Weights of a small mixture-of-experts language model, trained from scratch on English Wikipedia.
Size: 9 layers, width 160, 49.1M parameters.
Below are experts of layer 3 (counted from 0) of a mixture-of-experts language model. Rows are named router (the router's row for the expert), gate (a neuron's input weights, with its number), up (a neuron's input weights, with its number) and show model dimensions 0-159. Each number is 500 + 25 x the weight over its row's rms, rounded and kept within 0 to 999. Numbers have three digits each.
After each expert's rows: a language model's description of what the expert responds to. This comes from a sample of Wikipedia text that the model never trained on.

# expert 24
router:461486500539514525493491461514468530480514544469507488453516521453488545528531504474512500500469542492529495536498555503521540486479522518531463507505508467539462522459439506450483519500532509530519494532510523494517481486523488508471506513499501491504509485518489490549463492541493502434493481533482474541513482474482438480477532495517482501491511496466506511534486542525514497479525504514473495469506509508495541498468474471512535505475491540471472516506495467493519514489485463
gate0:550515515433549472524526506489499523467493455486501479504491501492445508515501506501480464493497500506501501456494502492502505532518478525480485512487473515519500500484505479505527508491488500476525553500523503449486487490479494473506503568527516478499482495488500502487491500499490500500479515516538499512500494482481508502486471478569502400485521497507520516491453508517481459520545503533504502538499487475420500505483502425500488492542495527468555503489481520521523500509501463
up0:531526483498561511500498516581509528504504498512468575510525489503507463513540523505460480525525497479486530561511489477514483501495502517521511521516502556499509528508521531456501541477510467477502497500520517493531517527510479517545530417510495500507544515500495509434527498477524509504496505477505497482512485472485491504500502480500531533513518540477465503512539509497485507519505504502506499499502501480474496501529509538500489536465499493479438552524503502508427497491498495
gate1:460504513497450511472512537486467456496522478478504499503500512517497498517503482486499482490501500481487458493519450501486515501498563452511544486477553449470480493534481543498538494512492497496510445496516547536475556499501502489457497562508452464514472488541497486493478468501521474494508521502515494522509483501502526499528489519484475506493490503509496492553491484543490520467502454500490472471505515493471475512490492465500505509476533565527475530504482464505477500504427500
up1:524515475517429511517504500528504468527493492502500506525516488470461493460506499459533504505498530508466500501488482505506501486522457484504573519528555506494510468525543489489491511508501481546468518547522495467491496498498497501521522454506496523485475445468495516532508503494507489500521513503488502483449506550500551444438500569522500509471490503469519487501505487504487485539539515501500540445513512537476497514523535566517494506522527491516480507488527473520492508496507497
What it handles: Second pieces of words split after an initial letter, often p or h, like p-ump, p-op, h-tt-p, prop-os-als.

# expert 36
router:512457491475473523460508493497484466523482509461501530478521476479502506543508516462479500495506504517503510548506513508504501523545488490471520458523464475538498487468478465483520460483510519525546509492472493529491525477530523466533503450514538482477501519478525528502507518523484512510459470510548545484490488536507446501476481471494464476487486513516522527448538521521474527489463484558499478492524464509549465465539479501484487484466501484515492471539446500509496482505505513
gate0:502442485485420484530433503451496495484491447494477473504500538501447496496500489450453494498503504487483507444491463493502518483514468485495468486463518489510436501524539415523517517513535492496494501493470500497467499491503515473510505492500512495501531516500490496574475499503456489467435507537504536494486524496506505535475500473489470501493505557504499563482533461476494490487496475483478500485500531487511499502481520498509509526507490500498498511485504496512504505502492504
up0:492451494481446499510438501445491498499494468505482494511481542501454485483513503469473489500512506492484507426472467501520522461515480500490445500476511497510432512510531431523513546517554489499496511513493493501487514497498511480505502496504513493505520554501500500555475505512483501488442515552499544507506526502521506546474513487491487519476496555504503561487516436480497492497500447479464512481502535494516490516492522506521502532506483500512507502478500502538498521505486523
gate1:512486517532514526506525533500505526493484498509511507500478506496497483472503491555549557500487515501515569508505500499499498489521493549540543546468529539547514456533499492531530567495511536493498499502503526508547503503524500526521518560495499533524519510505515498498500537512492506516568513472486512562549541499499519499508522522503505517445500494501507500489526493501504529494501538519551498509501501554472528501517500499477572499482502498475513489522500495543468495485499504
up1:493504512525527565531503530510471477516495527561501516497500490503508514463492512529541520505516457512490517492500484511484529485454519510469524520471519506494531482509495500500494589474516501506455501499489527460577513534502504485580518521461517499530519511521489502470507534490476490513501499499496500516540520471500512489510514524510494518493496506501453484523479497540517528511476526494509477533413469496525510503447495496497496488496517493498507503510548475565512506497505485
What it handles: Single capital letters opening a name or word after a space, pipe or comma, such as L-ewis, L in match results, F-elix.

# expert 49
router:453537515476505508493497533474520480491533536473499480532513483543523478492512492488517537493478500463476469465477516458466519479528510469489476462527481508505541519504512511485476476516458511461493531518482515469484531544508475501538455472459477503532481507511515521524443492508472520508528486501525489466481478504521500543539535461540470529487500500520531528533507497530482516506487514479504488490553530538537520549471501523506508511527486454495489465496533486497523515505445476
gate0:489497509508490486485496491499514493461502497498489554494481468475458518508499499505502522453485495499503514510501550447456478547488499476520506494489515498554496489496475502482498511481471476447476507482485486489500500537480553485505508497499474527515508583518475498495472496448453493487505508459513495499455474514547460503497559509500455522530500495467479475508515498531434519498495516499500488496463495488465470498448496500494529509428474509546447492493488510480494491513530512
up0:499523481489503501493525491486501503569492509510478485508511557493508478497480488485483436522516544532503479507461508501539499446502512543505504488502477479495519499509561518494497486512550491551497520461499511504505519477508447560517505448502526501487464446496528530501533493489527507531502482527484503499528551490441502490494516466513570484520498514524505536504492500500526499497529499518530523499520508541555514520548512511510475536501516499448486530483506510528518485504509490
gate1:517470503492501515498495535502497482468496463516501489479499496503456441499487507472495484516520524489500507490547491464500471503493496521527524433509500522504519461510478488486525539522440521496402499519492520545451505499520501518482408514531522506515489431491518502520492531484531514486483490472487507499494497477470534493485502494486495497471502473538515478496487523480476500499504487498525460501480498459497481485456458493489530476497499481488461485486452488527509503506438502
up1:552456505491533534490484560485477470486506474532498508489487505533475464508509504493500486490518500504502478500562501498492492504503500506528499471521495514495474470540493495488531517558417500504500495535501563536464500492514514498495434485523551493529509432500522511548502506484510499500494471494501475507511499469480569485462509505491491544463510480529492507506483510485488506491488439499501498510492513476492496462444462493487500488507499512466485489461471495535513535506496537
What it handles: Determiners and quantity words after the or a, such as first, two, second, new, final, same, often before time or years.

# expert 33
router:524529477484458522464463495526515520526528495471495476489479531544499511497491515540500521522537482518509484488477488552518502525534459513502473461501532502489486493444489484477484493519504464478519508498535469507520504478491498514477554457445528521483502501462475513551489522499512512469481508462516542530488483488534506483468516529447486477511464480528478470519462476503503498474489519518479497510462440509480460486477483530495510475465533556521488523527520521506536521517520485
gate2:500505520484487456500452523533463473525493481508489474501479502484494489511476505531456494505496578475534545504514517497537433442489474494511449500488508514483499520446474509502432480514501503498517495464515487479502489438497480494436524508497507500503528498467494513481478490486479506502500479510482502518496478496483518475485458464557519512503490449501496503511513473502496449512453505504489515440541514549489532484512496529519500479504531516504469473473499490503485469506475486
up2:429537543514524483497459500486501464509510509504472504509496421468453499498505514510509516550500509520496446489498508488515481529469498486508503534536504497510441512496485497466495498511513496493530530493499515542494532506547507481438512518512532498500500532429509512532512529495496486520471502496501508513461499506512495496507518530497491502512500494482475500472530523468492503477498506519494534517517462465485501508518500439503460512455579538540528491500509503500451458482488516
gate3:497497472501503483493432460500499448500499505490493507509495496490494501482487500496478499480470482499550508507497500500522463464486436520501433491486506489598517500560477500514511476513542488473502494467500491472499504514494514513470511527505510508497465516501535485431494515541501501483511486464503497496505494503503492480485487522488538539570496478512504566528497519510530498498499515511499496487486468482501516456501434499546515514519472500515536505489530479545544494524467507
up3:497522567511530473509460546555515524491514492527484516540518532538518500558500478492532496517515519487480514561522507481530530513535553510500528507533516470485519488497511511480523569495490508582503509497523499516459497545489500496500478489515504502493510470556499499545460506476474540517490507511487509472487497512501528525519498476506504498485522569500484475466503509488511499529510484487493538519511469498504507553511502490462480499498529453490492490512517518487483486547504472
What it handles: Inner vowel-consonant syllables inside long or technical words, often taxonomy, such as autom-at-ically, symptom-at-ology, Bas-in.

# expert 27
router:492542500498465519505473461532519520485480490521529523532523544446529529467528504524517435506485458480466480504505482508510471517477481533514522486468506519487475473526471537538464484516490458515440529489497505514504469496482496486501527487519471543472525448503492495483495528505488497530470504479508507490473522487529502494488526537469512494505463476493515499499495529463536504480550508535494508479526508537460540490464479508506510548508566504498543522488514506517499478487531453
gate0:510475505502524493509503503488474485471496499491501485540502505477543539529524458526551515494423514471497501487539519487487500473495486503516510489511504511471516505470482505492505541537490499467510451453518504454490519499498478445482515494503527552513560500490475495489503480526507554510489487447504531475511550454462505484499513517500477493523520503494501518468491486518531464467542480459511510509524470516452482490488491483504503450509487516492495485516498537509523512486407481
up0:525501507552499506492527519521508498509497505491501499494496500518513496465462528495481550496515481524469494564492514477506498538503493498496485490525564496500495504532542510494535499474502494552508500554508483501507474503495504532524473500510482495502472494501511537496501504497528493553509512515478463514504463512555502497500548507504509530483498504562499502576486525447475538502492512502511548506500505535521518505578505536421517505504509490494570505500498493502509468516519545
gate1:497550488474497478511541522487503499461513495524500461513540524493471488554440496553498530484529421492493501497510522489501498465476418492525472522491441499488485499478489514522522471471544533496492504470479475478505517498486485492553461524477479502490496479499502500497520530441518515528500507502480526515489469523505513490493493492486499465472466525506555502514569474519521502499527483472500489554486493495491517458510498510516539514486513489486496494507504515546514516504538498
up1:512488512462507511500486489495504502495498494477503488507494487538475532467475510455493511454490520511518544520511463493502533559490540501486502503512511462504512519485491506482498537496485493508484508479544500495474474501524507526497505497479536529485494484490516533506498471525451501502527511502471469550493516490536509514487497504504501492502598517507437522501504547510484491549471506512481504480480529474466449532503468490516507451577436507535501529460493489441497505500526509
What it handles: Accented letters and mid-word pieces in foreign or proper names, such as Montr-é-al, Gonz-á-lez, Det-ro-it, nep-he-w.

# expert 51
router:487533463524507482517506516497456508524484507488502460503493499473500519502487491532497489492506530519524485496457530492502534480490526481533500530498462473471471508518516442491531502515471550551535522475481510498479517478523504441510454538505509498519460523538462496500548491490462507524511491517463490524487529516478498520469480451470483526474448505477537542447543493508473527519470449482487471474458479517504475526504510464494503489504491499520509534548505499477502510503480455
gate0:501504511518504444451527514496471510489492528549489478515513500461491513523495495485426530507498509524498502524516490512467481500493495515506500513455477491519474498489550468498435501426513496431489530504520504495499467509495502507566504508524476503498497456500538505500515505517527497520502424468518487514500497510502471461509504502502552521493527601502456502511498528500510500495524503505500481502490508506472454467499494496486489499503463503501501463534507464499508503488535497
up0:505522518527506472444513509493481515493488538556486479506516513490504504538487494485431538505500502544501498529515493513457497503501491527499515516466485479508496498480562461496466501430524483476478541503533482498502489533496501518557520503507483510500499442504524511504521511517530505541499443472524497513505501505500483462514514516525559529501541593504458503518498498491508494505548530500500486500494516529484461444505482500478484481519476507499505479537511470495502511478528508
gate1:478494499430533510489547508503464499501475475498483490482502493480485530470483485422483462558475500464501512519487448542522492523483515508480511562477446500507507414485511501441540488494465495509498459510452539496492457492508470497503481497537494479498537455479493521523518501494499500471496496504498540500493428530562542501488474520501475486505492495501498516504466524493497514499531503474483484504515500520504501482500499494499509517517498500504530502472531481490519500474498501
up1:497493507447526515505535519506494499500498482497483495493502480462490511482501489415497459550491505476508514519476459531508493500493519523448508571482477500512520415474512497432543498492463484516498456511460552493497471472516478494504511494527483489495544453492498515539517504496500510500508498511498547507495433536542553500476488524509502502506496494525495501503471524496497519498546515479493480515547501522509507493497474505497502514526500503505562502471522485494528496470502506
What it handles: Month names in dates, often in tables or after on, in, from, such as April 10, 2015; 22 April 1998.

# expert 7
router:505489510503506500530480499454537465490483479502513465527508496513549504528523477495486492427486513483534470537511527464530549514529488437453516487518454534506470479499505513500464464481548483528539490553500514490493509540490482478482465489492538474478522532508527498500485521508511525514527505503537503451479503499497450526522525458471528527494505509500494540479477501527495525509469498515485486483500456521490518514509523498517493499527493503474495455535479441485482443511491505
gate0:501511493510451492510461435546513481512559544491520485475438523497495500468502472496494509515504486503515440446462510498534504493462473508477500529458499497492504490509476540502545496491527505491508526550459476507512512500535507518480480480500496505499486547523507499515497503487511469497543444498479500468519509486481506491496481501491468506470548501513501531501453500487500471473452465501473492486489486497500484502450477497470520474454498512509498479512479479469474428444492500
up0:495534504525523519501512501517503485486513545526505482500480525514498508490482503504505426521498517472487498456499463473526491494492431526468445536480434504490463544474495518459522515501494502499547504474537488498494497502496506503520477484507469519497502495545503435496537473492493478497527496446497485486515491519474499452491487488520482493496549501492504505499486500499508501498486507560505456454555485507537473500492510503511445442475485483535490501550494533513505493461530523
gate1:498528534524493489505538472528480492535500515492494499500495598470465516512455505493485461480486495544479452491495469492478525530451480476477503505502462507440499492502500492511496501493512520550492509442487533502528524507526487457498495508502513503512500466504492497485500495492499499510500549525526478500484484498508499500465505493501517488548442508503466519487507500510489506501426495499480543481499546509528497500444504503496425501495503538427486515521498467516532502500510485
up1:499483493468525526471501521501503531462497457499504530490506404508506513494514504503502526522504510477518538501502511524518476475550528541537486494505554488518511510500520517493512510504495463450514495525512470483457502506487526572506507495500495491486505525500505501497513527529500493459505432455460528500520531512492525498508492508508500499427550495479512492516494497495495491504561500511525466533494475494476511514540492504506576497507482460548519499460510541483476491486500513
What it handles: Single capital letters or short pieces that begin capitalized name or title words, often after the or The, like F(amous), M(ongol), S(icilies).

# expert 50
router:489513472499516482479500525490526450499493509504487481480484481533515466555459517505507471470519466454500483483489507487515500526537474481444549458468493517476446518511527454458507495507493488521548475515474467546515486518507468457536460529489485500502518550555510520524499468494502529498479531470526494504518489533518487476486470446515525516490533523490514489495525515526494497538473527468492532491513526514539477532527500539500489485510501540500476478508480519490469517495449497
gate0:488554513438521455498471500523459464469513518498536532494456504500487487503512482500503455489512510455501523510481502509506486507520494487502504504501485493500524499444496502495472431499484474476519442546490459500502484457489538456495494497481511520492473526494473505482495504461498503485514444501472502478550485484555518483481499501526493492475521499456451512462466475564515450507457506499436489481489524475473517496488478500441501490516506504489496483496493506494498506498468477
up0:501543535455534475490478493552474461488512505503535544497481496510496490507518488498510464514521513466508513503472514503503488504512499488510499502504495495516513503445484519493465430492492484501510459553498474500512489467493563465495495497487518536497473532490499502487496504469497500496516437498484497493567491476571518499496509504535493495477526506467455534463478466587514448504479513497437494486496529470471514487490496498437513487534504501485489490498499510506505504502474494
gate1:512509528445501548485499475482502533475596505462498510459579488474525494509546500508478516502477535499479407540501500522496496502502489455500491524486495517511541500495494505480502519493487500500509504526501500503499502474525469500518511465505454496478504507501497490502500499514494536502503494457510549514501538506511499505489486525526380478478522489490453496509485522475501500534543499498495494470495496465531513491526509515486504502494552515526503499498486498497487495515505510
up1:499484502504503490502526520513496480561507515505535441499500501473496517499506505481518484503488568565518503487523474502486562482480528510556497487556502541501490538489502493505572521506528454495505500498530515502504504519517516507500513478505536508498499506499523503473498501501503532523529514518503487537502489515505524457502535538554511560500499537545479544489502500499499511500506481464515507600516500515513509503510500474545492499506491454449498498460515469489503513505516526
What it handles: The article the or The, plus its, his, this, typically right after a preposition and before a noun phrase.